Experts of a small language model: vocabulary 16384.
Below are experts of layer 5 (counted from 0) of a mixture-of-experts language model. Rows are named router (the router's row for the expert), up (a neuron's input weights, with its number) and show model dimensions 336-383. Each number is 200 + 30 x the weight over its row's rms, rounded and kept within 0 to 999.
Before each expert's rows: a language model's description of what the expert responds to. This comes from a sample of Wikipedia text that the model never trained on.

# expert 47
Organization head nouns. Head nouns after "the" or "New", such as school, team, government, Army, York, band, station.
router,130,183,191,196,200,173,250,223,176,177,234,163,189,185,152,143,188,232,177,190,180,180,162,232,228,247,165,257,197,225,232,223,177,114,203,243,167,248,157,135,141,205,182,169,177,209,186,180
up0,192,188,261,175,209,217,229,192,190,238,227,231,235,217,129,164,214,261,187,166,193,205,199,219,170,234,177,187,176,202,194,157,184,211,200,177,189,197,181,123,190,251,223,185,249,196,155,146
up1,218,198,227,170,214,248,199,210,190,237,269,203,202,147,167,173,199,164,186,176,161,186,187,184,232,229,170,216,194,182,216,182,170,236,175,233,226,262,193,207,210,175,162,172,222,232,170,183
up2,167,135,246,192,227,193,250,224,176,236,203,198,246,229,196,205,219,215,196,163,141,241,258,236,187,214,201,193,223,185,181,208,169,204,212,174,199,180,139,201,210,192,196,173,201,203,243,153
up3,163,215,168,158,234,181,172,233,248,184,232,184,228,266,196,187,272,195,230,171,183,203,195,255,191,209,177,190,135,210,224,177,173,204,203,154,227,227,163,150,235,214,242,216,156,263,157,144
up4,223,179,194,226,176,256,148,203,224,173,179,175,204,223,209,228,226,213,225,237,162,212,155,233,188,188,237,199,164,189,185,185,196,154,169,184,167,239,207,213,203,237,231,188,169,174,204,201
up5,147,208,189,216,168,201,218,228,176,146,207,204,230,167,226,191,212,173,190,179,184,208,168,193,178,205,235,251,219,189,230,232,223,161,221,220,225,150,177,150,194,182,203,223,184,210,216,230
up6,247,215,171,244,143,213,262,182,165,200,205,156,201,162,175,213,189,197,236,163,155,230,190,207,160,199,196,218,205,219,254,182,235,177,200,197,213,168,209,239,240,202,157,128,219,223,154,223

# expert 14
Foreign name pieces. Pieces of non-English names and phrases in tables, such as Al, San, des, Air in Buenos Aires, and table pipes, slashes and dashes.
router,204,238,235,209,189,181,206,245,175,205,187,256,205,218,183,190,203,190,245,186,216,231,167,226,211,160,178,217,196,198,197,205,219,169,177,221,269,171,191,195,232,220,230,158,207,193,134,227
up46,170,203,170,159,206,247,164,229,214,206,228,183,176,204,181,245,179,200,209,230,157,198,166,206,172,145,229,276,187,186,243,166,166,154,241,239,218,210,213,167,202,168,213,128,229,195,198,123
up47,237,175,251,165,236,131,193,197,190,239,180,206,203,201,235,188,212,182,157,168,176,174,247,188,164,189,158,244,225,189,252,216,181,228,218,197,223,211,217,213,141,226,215,200,125,217,179,189
up48,208,142,163,184,218,231,170,172,199,204,226,225,199,227,227,201,175,234,176,240,206,256,222,176,159,199,154,209,182,201,196,180,218,182,219,198,150,240,158,181,212,229,235,202,196,163,198,219
up49,171,175,201,247,126,202,171,205,178,217,229,228,229,223,217,249,128,209,251,213,222,199,125,165,200,247,185,238,243,230,188,152,225,204,195,251,230,203,164,170,239,252,220,194,188,160,187,216
up50,265,149,223,219,176,210,205,243,217,255,204,222,217,209,205,226,182,224,209,231,181,135,213,150,228,218,181,202,182,229,233,177,163,215,189,201,194,261,241,226,175,220,183,157,170,143,211,202
up51,136,187,203,201,220,162,154,201,183,225,216,187,161,216,184,193,209,209,210,153,207,197,154,219,167,223,236,225,188,211,199,189,193,229,155,239,162,133,199,204,241,216,221,235,218,235,201,238
up52,236,230,232,203,221,201,189,203,161,205,191,190,208,186,196,139,235,191,163,247,187,238,200,251,215,247,154,195,205,159,242,188,166,172,203,214,257,233,203,138,197,189,199,198,159,190,186,240

# expert 8
Bibliography list dashes. Line-initial dashes before author names in reference lists, plus parenthesized year pieces such as (201, –199, 196 in citations and tables.
router,217,275,229,221,227,192,174,283,204,200,205,233,153,207,201,175,229,175,234,184,187,134,187,220,214,188,170,220,162,242,205,256,186,182,220,192,186,200,150,201,185,182,225,164,175,210,152,201
up0,206,195,218,212,237,145,200,252,227,232,169,217,193,201,239,250,229,239,182,166,179,209,150,274,184,242,208,176,223,175,173,198,180,211,233,200,175,178,254,178,225,185,257,186,187,195,208,244
up1,248,177,206,254,220,253,190,204,174,211,196,203,207,190,153,198,211,169,222,196,222,192,190,211,167,229,189,197,136,139,198,216,188,209,219,215,182,192,181,143,222,202,204,210,150,172,152,175
up2,192,189,230,203,215,225,182,194,276,131,173,175,198,148,248,227,206,249,215,207,193,225,226,203,160,167,204,241,202,198,157,203,235,197,185,200,194,215,216,164,162,202,150,262,167,212,132,182
up3,213,198,213,217,168,204,208,244,213,170,197,171,219,251,128,238,181,183,220,184,227,197,215,216,198,221,163,205,216,190,182,187,243,208,234,193,178,232,210,215,203,205,138,187,229,228,166,234
up4,230,235,160,181,196,184,203,167,164,223,215,189,183,148,189,215,228,178,204,232,253,207,176,237,198,197,212,208,205,202,217,174,214,172,198,219,233,256,195,172,179,245,254,227,209,172,225,193
up5,243,237,224,198,184,209,173,188,220,233,166,247,210,184,144,188,164,204,193,190,195,216,216,177,194,213,212,220,188,231,197,205,193,226,244,222,224,183,186,214,186,258,227,174,206,215,252,204
up6,178,238,227,151,198,185,198,213,184,217,214,160,200,204,155,184,174,240,187,199,147,235,160,232,248,191,214,213,189,248,215,222,215,201,204,174,171,228,178,223,190,203,231,185,186,201,170,203

# expert 15
List and table structure. Punctuation and first tokens of rows in lists and tables, like "/" before career totals, pipes, numbered items "2.", "===".
router,172,253,204,190,179,196,239,269,237,261,116,190,156,169,175,196,168,203,191,211,172,205,218,189,197,139,209,195,227,155,204,186,220,201,216,168,190,217,240,163,215,220,159,177,177,198,170,256
up0,184,161,199,120,166,166,193,192,138,220,167,159,216,212,196,152,171,223,189,245,212,224,188,191,211,173,261,224,173,256,217,212,215,185,250,197,193,201,125,147,226,177,167,206,154,224,159,209
up1,159,265,180,175,217,219,232,193,216,209,201,204,188,171,212,210,223,213,261,226,163,211,180,215,251,237,167,229,169,249,203,170,181,204,224,178,222,180,214,222,195,178,248,174,152,184,150,162
up2,184,197,194,205,200,219,172,211,218,201,231,230,214,177,232,216,175,179,216,225,229,238,183,214,176,160,204,202,173,219,212,273,245,212,217,235,225,243,211,145,250,229,215,174,209,193,189,232
up3,162,211,230,186,194,180,190,281,213,233,212,236,188,170,251,197,229,260,206,217,153,221,150,177,234,196,164,214,191,164,193,254,222,199,176,190,185,183,229,204,225,217,177,221,196,195,161,240
up4,185,251,177,219,206,225,211,195,214,216,242,236,210,178,133,158,204,152,205,200,198,224,234,200,240,179,248,252,192,241,254,177,134,200,148,188,214,220,208,144,221,237,166,217,224,178,209,200
up5,171,141,181,170,206,168,195,184,196,183,245,183,202,178,215,230,231,190,224,155,220,182,227,195,159,169,178,192,254,185,159,208,219,211,206,196,218,254,220,199,214,149,184,200,197,212,209,173
up6,177,240,172,200,200,269,206,204,201,230,175,213,220,215,273,243,185,179,254,233,231,218,215,191,192,218,199,211,132,181,243,168,207,201,247,226,207,164,216,192,191,243,192,171,241,197,180,204

# expert 4
Nationality adjectives, table pipes. Nationality and regional adjectives before nouns, such as British, American, Australian, plus pipe separators between numeric cells in Wikipedia tables.
router,228,145,250,198,178,181,185,252,166,148,199,172,157,210,176,189,180,178,196,179,147,207,203,241,151,156,136,200,131,197,185,161,186,168,241,232,220,197,204,165,269,232,187,148,183,210,184,214
up0,171,194,212,198,230,258,223,169,213,232,258,243,216,242,193,186,212,215,183,212,221,125,180,225,157,172,219,220,157,264,189,207,180,273,182,194,143,233,180,205,240,146,210,181,202,223,176,167
up1,233,202,202,165,164,252,163,187,211,170,167,158,207,260,214,230,163,199,227,185,193,178,213,213,195,191,225,190,184,190,239,126,210,182,239,189,223,182,209,190,202,216,181,216,241,204,199,204
up2,148,187,131,150,228,248,147,193,189,243,240,184,184,216,198,215,182,180,252,146,148,177,186,228,205,157,186,217,190,210,150,228,218,218,231,224,209,183,189,184,256,195,226,187,181,144,192,185
up3,157,167,172,229,197,212,212,162,250,193,212,176,198,189,210,233,257,228,179,200,247,216,155,182,187,130,148,206,197,191,202,255,180,191,180,237,207,219,148,185,240,187,190,208,134,183,185,221
up4,201,217,220,168,209,228,181,212,182,167,199,212,196,204,179,202,170,185,196,162,172,236,181,211,190,188,214,224,213,245,240,169,163,233,165,173,247,146,196,149,213,216,179,161,194,246,170,202
up5,211,262,249,203,244,236,177,213,154,206,195,203,205,227,177,207,166,197,207,199,228,171,189,146,190,191,187,290,175,248,179,203,180,222,189,178,253,204,214,154,184,165,184,224,197,153,156,172
up6,207,204,233,167,157,211,199,244,197,174,244,215,186,179,192,184,181,215,199,220,154,199,213,241,221,218,218,206,159,227,157,165,203,177,127,193,194,188,165,166,221,176,193,140,202,184,194,244

# expert 24
Sentence-ending periods. Sentence-final periods, often fused with a word ending, such as s., ed., )., plus some mid-word pieces like l and ac.
router,198,179,220,206,186,251,161,229,222,210,207,172,184,195,178,136,161,226,256,186,196,196,210,175,194,233,168,245,232,213,179,285,202,166,232,159,225,165,206,142,219,205,223,181,194,177,183,218
up0,166,189,124,207,190,192,204,149,177,200,218,181,149,186,190,244,160,193,180,206,166,235,220,206,212,175,189,262,201,231,223,174,209,236,146,207,164,235,184,176,249,181,245,250,204,165,226,150
up1,218,233,213,187,224,223,174,238,170,233,168,196,238,159,211,264,155,201,258,195,255,222,202,221,229,207,203,249,190,241,237,173,243,192,203,245,214,188,166,209,248,221,218,163,232,202,214,251
up2,240,224,185,199,182,188,220,219,188,195,220,233,234,182,218,179,195,191,172,177,130,217,209,169,197,247,192,200,197,246,186,184,170,203,139,233,185,184,154,193,204,223,152,166,151,223,277,171
up3,178,185,186,159,215,184,207,228,163,212,221,206,239,199,153,183,169,189,154,173,143,208,223,203,161,121,185,222,222,213,187,175,221,183,228,245,166,189,195,170,216,229,216,146,244,182,218,222
up4,197,133,256,163,179,240,211,218,173,164,224,241,162,167,140,187,210,195,198,161,208,212,182,216,190,207,233,216,126,170,247,199,200,216,173,201,207,243,212,197,226,240,228,194,194,212,141,215
up5,190,169,224,165,169,175,223,191,177,184,153,216,192,200,168,250,154,228,256,207,259,224,206,169,202,210,152,219,126,209,161,217,215,278,183,224,214,194,183,239,186,174,237,189,222,222,153,169
up6,243,170,230,224,221,216,221,193,183,123,159,233,198,179,178,229,173,119,202,168,172,172,198,184,155,197,159,204,193,201,228,169,201,181,201,152,165,168,224,211,170,227,192,191,174,250,181,213

# expert 22
Sentence-ending periods. Word pieces carrying a sentence-final period, such as es., ed., ing., ". and the bare period, plus verbs after to or can.
router,247,218,184,192,190,192,191,184,223,161,189,209,162,208,213,192,193,215,256,174,195,205,112,240,183,270,165,264,203,199,169,246,228,208,231,214,247,209,225,168,202,218,210,205,221,203,197,230
up0,198,246,204,162,189,210,211,199,202,212,195,169,209,149,212,218,243,194,164,173,221,228,153,249,198,202,274,206,212,192,241,200,222,246,218,199,215,219,227,226,199,203,185,181,125,251,222,217
up1,249,191,201,244,236,219,226,195,227,181,172,217,138,178,148,188,180,178,154,178,193,177,240,183,153,235,205,191,236,182,214,215,262,193,129,171,230,203,223,189,209,197,204,198,193,151,143,202
up2,225,230,175,222,218,235,199,211,215,157,248,213,178,187,214,215,241,192,212,201,246,224,168,206,163,135,211,225,163,186,233,210,230,229,168,203,205,238,255,163,175,162,231,216,147,231,183,149
up3,167,200,210,240,239,193,127,205,189,239,225,213,215,184,205,200,181,160,151,240,168,192,163,202,190,180,166,192,186,146,201,226,154,177,218,208,183,199,204,171,187,188,160,148,242,201,230,181
up4,213,177,245,179,186,186,202,200,195,198,215,186,190,182,165,185,124,218,228,198,204,189,194,207,184,235,217,202,132,181,207,201,254,231,227,247,165,189,226,200,253,186,145,180,259,229,185,202
up5,225,167,241,166,188,174,187,192,212,180,159,209,191,229,231,200,191,214,204,188,173,189,241,196,203,219,187,222,216,179,216,179,180,218,213,207,248,223,131,188,151,218,187,178,241,194,218,221
up6,199,220,169,138,215,243,222,216,229,212,177,230,174,173,172,215,224,173,187,196,187,241,160,248,192,205,189,190,241,228,249,187,200,172,218,186,213,154,224,221,187,247,182,202,167,193,217,185

# expert 17
Clause-ending conjunctions, punctuation. Sentence-final periods fused to word endings and clause-joining words like and, but, while, However in biographical prose.
router,206,205,167,222,208,208,162,255,202,242,231,183,192,214,209,166,192,211,232,177,196,215,161,190,211,213,141,232,238,209,153,167,193,179,199,225,199,217,199,204,217,186,180,182,208,163,167,195
up0,231,208,229,226,179,204,178,253,199,202,168,214,176,219,186,219,216,220,175,142,210,228,180,227,148,170,189,216,218,190,217,170,191,265,188,204,169,178,122,189,202,187,202,195,166,231,236,237
up1,186,206,215,212,203,172,241,155,188,207,255,166,224,173,235,199,195,182,154,140,202,260,244,203,216,258,159,220,198,221,192,231,211,148,194,219,194,178,208,154,248,198,239,174,165,173,193,234
up2,250,200,192,223,212,155,203,254,186,141,223,178,232,219,216,223,176,151,189,181,148,204,182,238,205,160,196,227,205,197,140,209,178,185,202,217,215,193,203,201,201,188,153,111,278,150,175,210
up3,160,209,178,170,175,180,198,224,205,193,203,202,242,181,231,176,196,173,239,210,197,224,195,214,192,211,191,212,204,251,165,222,195,238,228,168,180,268,184,213,180,278,157,153,176,277,210,206
up4,156,205,266,194,183,212,254,211,206,215,218,195,178,153,209,213,175,201,218,167,174,195,214,262,211,220,150,204,173,202,180,189,227,199,231,172,227,130,189,195,221,199,195,178,197,223,198,178
up5,184,210,202,160,192,205,205,195,215,202,160,179,260,171,246,219,182,114,158,162,213,222,238,199,187,128,192,226,181,171,205,213,217,215,137,223,263,218,225,207,197,222,210,216,196,192,179,177
up6,251,243,189,211,229,207,200,185,193,211,181,251,195,134,244,264,191,198,256,191,230,238,179,189,177,222,201,229,209,177,226,206,202,182,231,238,202,187,268,153,231,213,210,175,182,192,217,210

# expert 3
Adjective-forming suffixes. Adjectival and demonym endings and civic adjectives, such as -ical, -ian, -ic, -ary, military, political, American, Canadian.
router,235,150,200,187,203,207,204,226,244,177,212,217,184,231,178,224,179,143,194,212,210,174,157,166,179,164,210,261,226,198,184,204,217,176,179,223,262,199,169,151,263,235,199,158,156,226,134,233
up0,224,184,276,162,173,223,222,197,194,213,159,203,196,235,209,152,165,192,160,226,184,236,201,180,194,163,204,196,207,189,154,195,202,155,192,166,214,142,213,178,207,180,245,201,216,239,196,193
up1,175,241,197,158,203,201,217,144,183,177,193,228,214,132,164,182,186,166,255,178,212,225,197,214,195,249,198,211,227,227,186,244,195,228,226,222,170,231,137,171,246,222,210,213,199,182,192,182
up2,193,208,156,207,179,206,211,199,216,181,203,204,259,230,190,251,192,256,187,216,196,212,220,211,229,242,186,186,198,218,219,213,192,205,157,200,193,168,127,191,187,173,185,177,193,187,189,171
up3,175,182,204,190,198,208,174,182,171,232,175,175,113,208,177,133,175,232,192,188,177,191,228,179,223,220,216,212,174,219,151,180,201,177,259,115,188,208,246,153,265,185,217,220,155,221,186,187
up4,212,199,229,184,165,247,217,233,241,210,204,218,198,188,197,197,153,175,163,218,166,240,181,181,238,205,192,215,242,226,201,261,204,212,182,216,218,180,215,181,192,225,244,198,182,197,196,287
up5,158,196,212,193,199,192,221,198,240,177,193,216,201,228,274,215,194,219,150,195,198,153,249,178,218,208,199,219,231,250,210,232,192,224,160,183,206,245,192,171,217,190,227,211,172,251,173,236
up6,246,192,191,170,213,225,205,267,184,167,201,206,160,179,169,231,150,161,216,208,214,160,200,188,223,194,154,188,162,175,231,183,200,136,190,200,222,219,197,185,189,241,204,223,115,210,169,264

# expert 39
Mid-word consonant fragments. Inner word pieces inside names and technical words, such as ut in Knut or Sarraut, ok in revoked, ir, el.
router,206,161,238,222,256,251,171,202,232,207,178,201,196,189,222,187,222,203,168,163,195,224,162,208,166,206,185,344,194,259,197,210,219,170,226,204,245,195,240,193,211,189,196,196,196,180,194,202
up0,178,170,189,218,222,208,206,212,174,144,170,200,180,194,190,150,212,241,157,217,156,235,222,220,144,217,247,259,177,227,189,137,253,174,118,207,270,143,157,211,185,213,205,217,198,197,204,150
up1,128,213,181,230,181,182,221,194,227,180,209,179,181,166,198,229,170,233,170,223,206,203,167,206,202,197,187,164,180,183,189,245,196,233,245,223,228,165,219,162,194,161,160,194,183,161,232,181
up2,154,231,171,171,180,208,230,159,210,121,161,251,221,214,194,180,183,237,188,209,259,182,227,210,121,185,182,171,207,242,232,145,194,233,254,171,189,179,168,158,223,230,162,240,201,213,157,210
up3,217,139,234,150,238,214,196,165,162,206,164,225,208,212,184,194,157,195,188,195,206,175,183,234,187,234,153,242,159,201,240,217,211,223,208,204,214,192,190,222,183,191,204,171,149,182,173,227
up4,217,197,247,286,220,256,218,206,227,189,200,234,213,162,183,168,199,146,256,172,263,136,211,219,181,183,223,215,179,125,176,231,198,215,192,211,196,191,188,227,187,171,210,201,206,160,150,163
up5,212,165,225,194,131,235,202,190,222,215,181,209,233,157,185,178,205,216,200,154,198,167,217,203,185,180,221,197,207,154,216,202,234,215,202,183,218,202,219,201,212,193,211,216,226,197,182,234
up6,208,244,223,143,174,234,186,175,179,186,169,201,203,208,253,193,130,217,180,164,204,219,160,217,172,158,193,247,194,189,205,157,225,206,231,147,216,172,189,229,229,220,152,187,166,220,198,177

# expert 1
Articles and nationality adjectives. The word the at phrase starts, plus adjective-forming endings and nationality or political adjectives, such as British, -ical, National, military.
router,197,159,241,178,204,201,203,212,184,204,208,229,152,130,215,215,141,145,212,196,178,143,223,195,189,189,166,234,206,177,204,211,214,209,199,259,245,175,181,122,204,263,185,191,182,195,173,207
up0,177,160,167,257,235,203,221,201,203,260,233,179,238,199,241,178,220,188,169,170,163,192,205,186,217,199,193,238,213,174,195,225,157,155,183,200,205,205,116,182,222,204,197,169,218,254,218,180
up1,211,175,204,202,174,199,229,190,202,185,213,269,134,196,193,223,158,216,175,185,177,212,172,164,193,224,224,235,169,211,211,228,149,243,170,255,198,124,189,170,211,210,189,227,155,202,244,183
up2,165,174,193,139,162,190,172,258,178,200,176,214,198,206,183,196,217,175,179,181,199,189,220,227,189,164,205,195,144,237,184,186,200,247,152,235,218,247,203,217,221,170,234,180,181,217,215,218
up3,169,226,201,265,203,192,232,214,169,158,248,144,226,196,217,134,210,238,212,176,251,227,175,228,215,184,183,198,238,192,234,165,200,210,207,240,216,184,201,205,176,257,184,218,198,304,156,231
up4,204,206,183,167,184,204,162,204,171,208,185,189,181,213,162,219,158,187,218,145,173,223,233,220,196,182,193,202,162,120,223,201,207,174,181,220,237,223,187,160,169,188,185,207,152,211,230,200
up5,174,234,232,214,166,198,245,184,244,211,227,216,158,186,202,188,152,217,208,206,214,216,194,236,158,222,202,186,188,203,213,189,154,276,212,219,201,181,164,186,181,211,168,218,224,210,208,210
up6,184,168,202,187,188,203,221,144,179,201,242,223,191,168,210,248,219,164,222,250,229,165,173,227,167,180,157,221,193,177,226,189,169,166,177,189,236,251,228,204,187,228,169,191,193,204,160,245

# expert 38
Noun suffix endings. Word-final suffix pieces and plural nouns in prose, such as -ation, -ities, -ession, -ers, and words like years, sources, children.
router,156,245,225,193,207,140,261,197,202,179,197,214,237,198,193,199,172,250,223,189,179,180,206,247,181,249,204,334,193,216,176,214,162,162,242,219,158,199,161,149,206,182,201,194,189,198,186,231
up0,207,165,163,221,227,192,229,224,148,222,187,176,222,238,243,210,218,260,189,189,172,146,225,271,193,171,188,240,160,201,183,229,207,191,222,159,179,217,188,209,229,198,170,198,202,202,210,245
up1,197,231,175,277,121,213,176,204,241,142,205,219,163,202,167,106,244,162,210,184,255,171,180,208,173,155,185,191,236,173,229,175,210,169,169,196,136,202,222,203,151,234,169,230,208,188,220,136
up2,236,156,269,191,175,198,229,222,204,218,272,173,234,187,208,174,185,222,205,171,213,197,182,197,210,194,221,211,230,209,179,172,133,203,205,173,188,243,190,135,215,174,205,198,194,247,166,167
up3,197,198,224,190,199,205,227,202,176,223,180,223,207,236,188,235,204,205,190,197,210,203,195,222,196,194,236,231,217,244,164,156,204,213,201,160,235,191,223,206,191,198,170,173,242,211,152,180
up4,231,226,184,179,183,231,231,227,178,229,172,241,215,260,207,166,249,216,199,189,232,184,198,209,213,221,196,214,199,193,206,204,154,219,188,192,211,165,186,200,206,202,209,200,228,264,180,166
up5,217,212,189,212,240,171,198,181,186,175,197,182,184,180,117,244,205,201,219,190,186,197,167,212,183,173,222,222,244,199,202,177,223,173,240,256,210,196,182,220,220,181,170,184,141,205,206,231
up6,221,203,207,239,160,230,228,203,198,230,226,219,186,219,205,208,210,196,232,124,191,162,222,245,194,197,200,203,193,222,202,173,218,150,243,136,220,178,178,155,200,178,189,196,276,190,221,229

# expert 25
Predicate and clause links. Copulas, conjunctions and sentence-final periods in descriptive prose, such as is, was, and, so, although, typical, and word-final -s.
router,169,199,233,182,202,207,207,234,185,222,225,212,190,208,153,141,213,192,206,183,201,175,227,187,178,185,166,282,249,238,179,197,266,200,180,193,208,218,189,221,232,229,186,151,230,196,156,198
up0,172,153,192,185,192,195,219,184,188,218,224,209,200,182,225,244,184,187,188,200,184,219,217,199,148,135,215,195,169,187,229,231,176,210,172,151,240,194,198,202,199,189,199,183,221,186,171,220
up1,208,204,169,226,219,234,202,219,220,169,232,227,166,150,204,253,137,208,226,167,193,203,213,208,233,222,179,196,216,232,215,190,219,277,264,232,181,201,150,217,215,258,153,207,189,247,236,242
up2,190,245,212,190,202,223,196,251,170,223,155,232,172,222,189,184,178,154,210,209,156,261,174,201,228,244,212,181,221,162,148,165,212,213,222,223,166,239,205,196,192,192,228,208,172,241,161,203
up3,196,234,248,239,229,240,182,212,230,206,253,189,179,211,227,154,217,204,235,221,208,215,150,199,152,236,216,235,217,279,196,202,217,173,212,159,181,246,172,130,205,233,218,210,179,200,231,191
up4,222,197,195,181,186,199,186,209,218,215,156,186,238,262,201,206,194,190,209,218,172,203,180,222,195,184,175,180,250,193,235,221,192,252,185,233,203,151,252,209,227,168,224,175,158,224,238,178
up5,195,206,188,188,209,219,196,236,213,237,135,167,192,128,236,193,220,184,215,167,221,227,198,247,237,194,170,209,252,178,219,224,232,244,168,232,229,198,159,193,292,241,161,135,183,278,227,170
up6,180,189,206,197,199,216,247,196,158,202,186,188,201,198,203,225,166,178,208,192,165,213,238,222,205,166,194,227,214,231,190,173,240,201,195,179,186,182,181,236,245,193,186,151,197,200,220,208

# expert 61
Closing quotes and brackets. Closing quotation marks, parentheses and brackets after song titles, units or numbers, plus word-final endings like -er, -est, -ful.
router,192,214,234,192,227,157,225,225,187,134,238,224,212,170,193,163,240,177,189,192,216,168,180,233,222,186,205,312,203,263,162,179,213,223,203,237,207,219,211,183,216,257,190,138,224,232,240,259
up0,217,155,207,169,197,196,191,212,202,137,234,215,244,157,175,216,195,219,166,157,137,217,217,216,218,204,239,221,198,191,229,207,228,236,222,265,197,198,220,218,207,206,182,216,231,175,179,200
up1,189,136,199,207,209,217,199,273,248,214,179,189,201,194,210,242,256,178,203,242,210,170,209,202,200,193,161,199,187,189,186,154,192,209,161,192,217,207,166,177,208,215,220,150,174,173,250,192
up2,189,188,142,162,195,185,233,202,269,210,221,224,215,229,179,189,238,207,211,217,215,253,225,166,195,217,243,216,201,205,151,258,197,245,227,251,182,216,193,195,230,225,267,136,196,259,237,163
up3,185,204,238,214,222,255,193,206,260,187,218,253,236,160,247,179,210,135,184,232,153,205,170,224,176,247,250,173,173,176,314,210,238,212,176,194,215,169,200,209,190,160,162,187,195,199,195,245
up4,149,200,203,152,190,194,184,198,207,282,153,120,194,186,218,164,156,201,226,218,214,252,244,232,193,215,232,181,225,239,215,218,164,189,190,197,144,199,192,188,162,142,205,180,208,221,211,154
up5,218,254,184,186,215,150,195,195,213,180,238,208,176,208,243,224,184,267,173,200,182,171,224,220,213,214,166,232,148,226,150,176,190,201,176,207,202,188,180,108,205,232,233,104,218,199,205,212
up6,190,174,262,174,230,208,206,172,178,217,193,148,210,127,214,202,179,201,164,224,164,158,223,153,142,191,168,276,185,230,202,164,261,187,228,178,142,194,233,160,245,246,170,172,230,179,161,203

# expert 31
Sentence-ending periods and initials. Periods ending sentences (s., ed., ").) and initials in personal names or citations, such as J., M., G.
router,222,199,207,236,200,225,165,201,200,243,226,191,179,222,171,173,212,205,240,206,202,162,219,189,193,242,171,227,227,230,223,238,202,186,203,176,179,134,193,157,191,237,198,173,195,196,172,228
up0,191,278,171,144,173,199,148,207,192,194,206,153,156,252,199,214,222,233,136,157,214,169,222,179,187,256,195,229,240,235,162,207,188,211,209,149,164,249,213,144,183,199,206,215,175,207,202,187
up1,215,237,189,179,182,157,188,196,216,180,197,205,255,178,207,151,223,243,176,144,160,206,204,191,221,214,153,255,218,209,186,176,255,151,183,244,204,198,178,185,199,240,244,161,181,221,253,206
up2,161,236,169,160,170,170,204,182,216,197,193,181,207,239,241,222,198,197,239,210,186,184,197,208,234,209,221,202,166,266,207,218,238,136,201,245,197,191,167,218,233,222,214,175,192,221,251,190
up3,196,159,237,176,216,174,200,204,215,202,261,185,222,200,169,232,261,156,204,185,176,191,183,193,175,186,211,267,172,204,200,185,162,158,182,193,237,229,232,226,194,191,205,191,189,153,288,178
up4,210,219,237,183,211,154,230,159,176,167,235,153,197,160,201,194,238,111,250,219,184,167,211,185,169,177,229,231,138,141,225,197,196,165,233,206,197,236,193,186,267,172,240,226,165,187,189,143
up5,148,185,126,200,143,244,172,196,228,245,248,205,217,199,201,153,196,233,154,144,214,159,205,200,186,192,247,198,253,222,173,217,185,196,196,246,197,195,221,108,224,211,198,209,153,237,175,208
up6,234,193,193,228,173,194,206,242,203,217,191,157,243,178,229,197,208,137,281,183,187,211,172,213,201,164,175,206,134,219,193,190,174,191,217,221,240,178,173,209,191,197,223,125,127,213,179,217

# expert 12
Table and list markup. Pipes, quote marks, semicolons and line starts in discography tables and infobox lists, such as "—" denotes, Name, Pos.
router,168,186,175,210,156,185,210,276,220,228,196,184,198,214,190,164,208,223,190,222,180,216,168,257,191,218,228,183,187,202,217,222,199,239,188,209,208,181,187,187,202,236,236,133,224,214,184,215
up0,197,230,193,227,197,227,220,242,154,173,191,179,210,128,185,225,223,236,227,188,160,206,202,237,227,235,147,212,210,181,224,180,273,240,183,217,186,172,261,195,197,214,237,227,202,200,186,225
up1,245,191,183,189,141,201,211,250,232,154,185,170,251,225,162,208,223,245,185,198,178,162,189,189,152,190,203,240,202,217,194,238,222,214,160,203,221,209,208,134,222,234,196,193,191,136,215,215
up2,158,229,159,184,227,166,183,220,250,211,206,205,202,210,203,164,158,217,197,124,145,231,223,193,147,206,173,217,187,225,261,196,221,201,200,204,204,203,219,187,201,217,210,168,174,197,239,209
up3,173,203,220,186,208,155,218,250,213,229,191,189,166,149,199,217,136,241,184,191,184,173,221,241,187,226,200,202,224,147,190,172,232,238,201,210,138,229,142,175,179,228,232,205,142,222,203,198
up4,215,223,212,201,212,186,213,204,232,180,171,193,202,244,148,168,184,252,188,227,191,244,234,235,178,232,181,204,164,178,193,139,177,170,246,209,239,169,153,211,221,167,254,187,155,187,231,203
up5,191,242,170,136,176,232,201,191,161,205,162,173,130,190,180,203,230,277,245,197,207,215,209,133,245,192,174,241,219,215,172,211,236,246,182,198,161,153,195,201,148,218,222,221,231,242,181,207
up6,204,206,195,147,162,169,190,226,214,178,200,219,219,128,241,173,178,203,229,188,171,203,167,178,184,246,152,184,118,202,148,160,212,239,240,238,213,212,201,189,184,254,178,168,244,155,190,176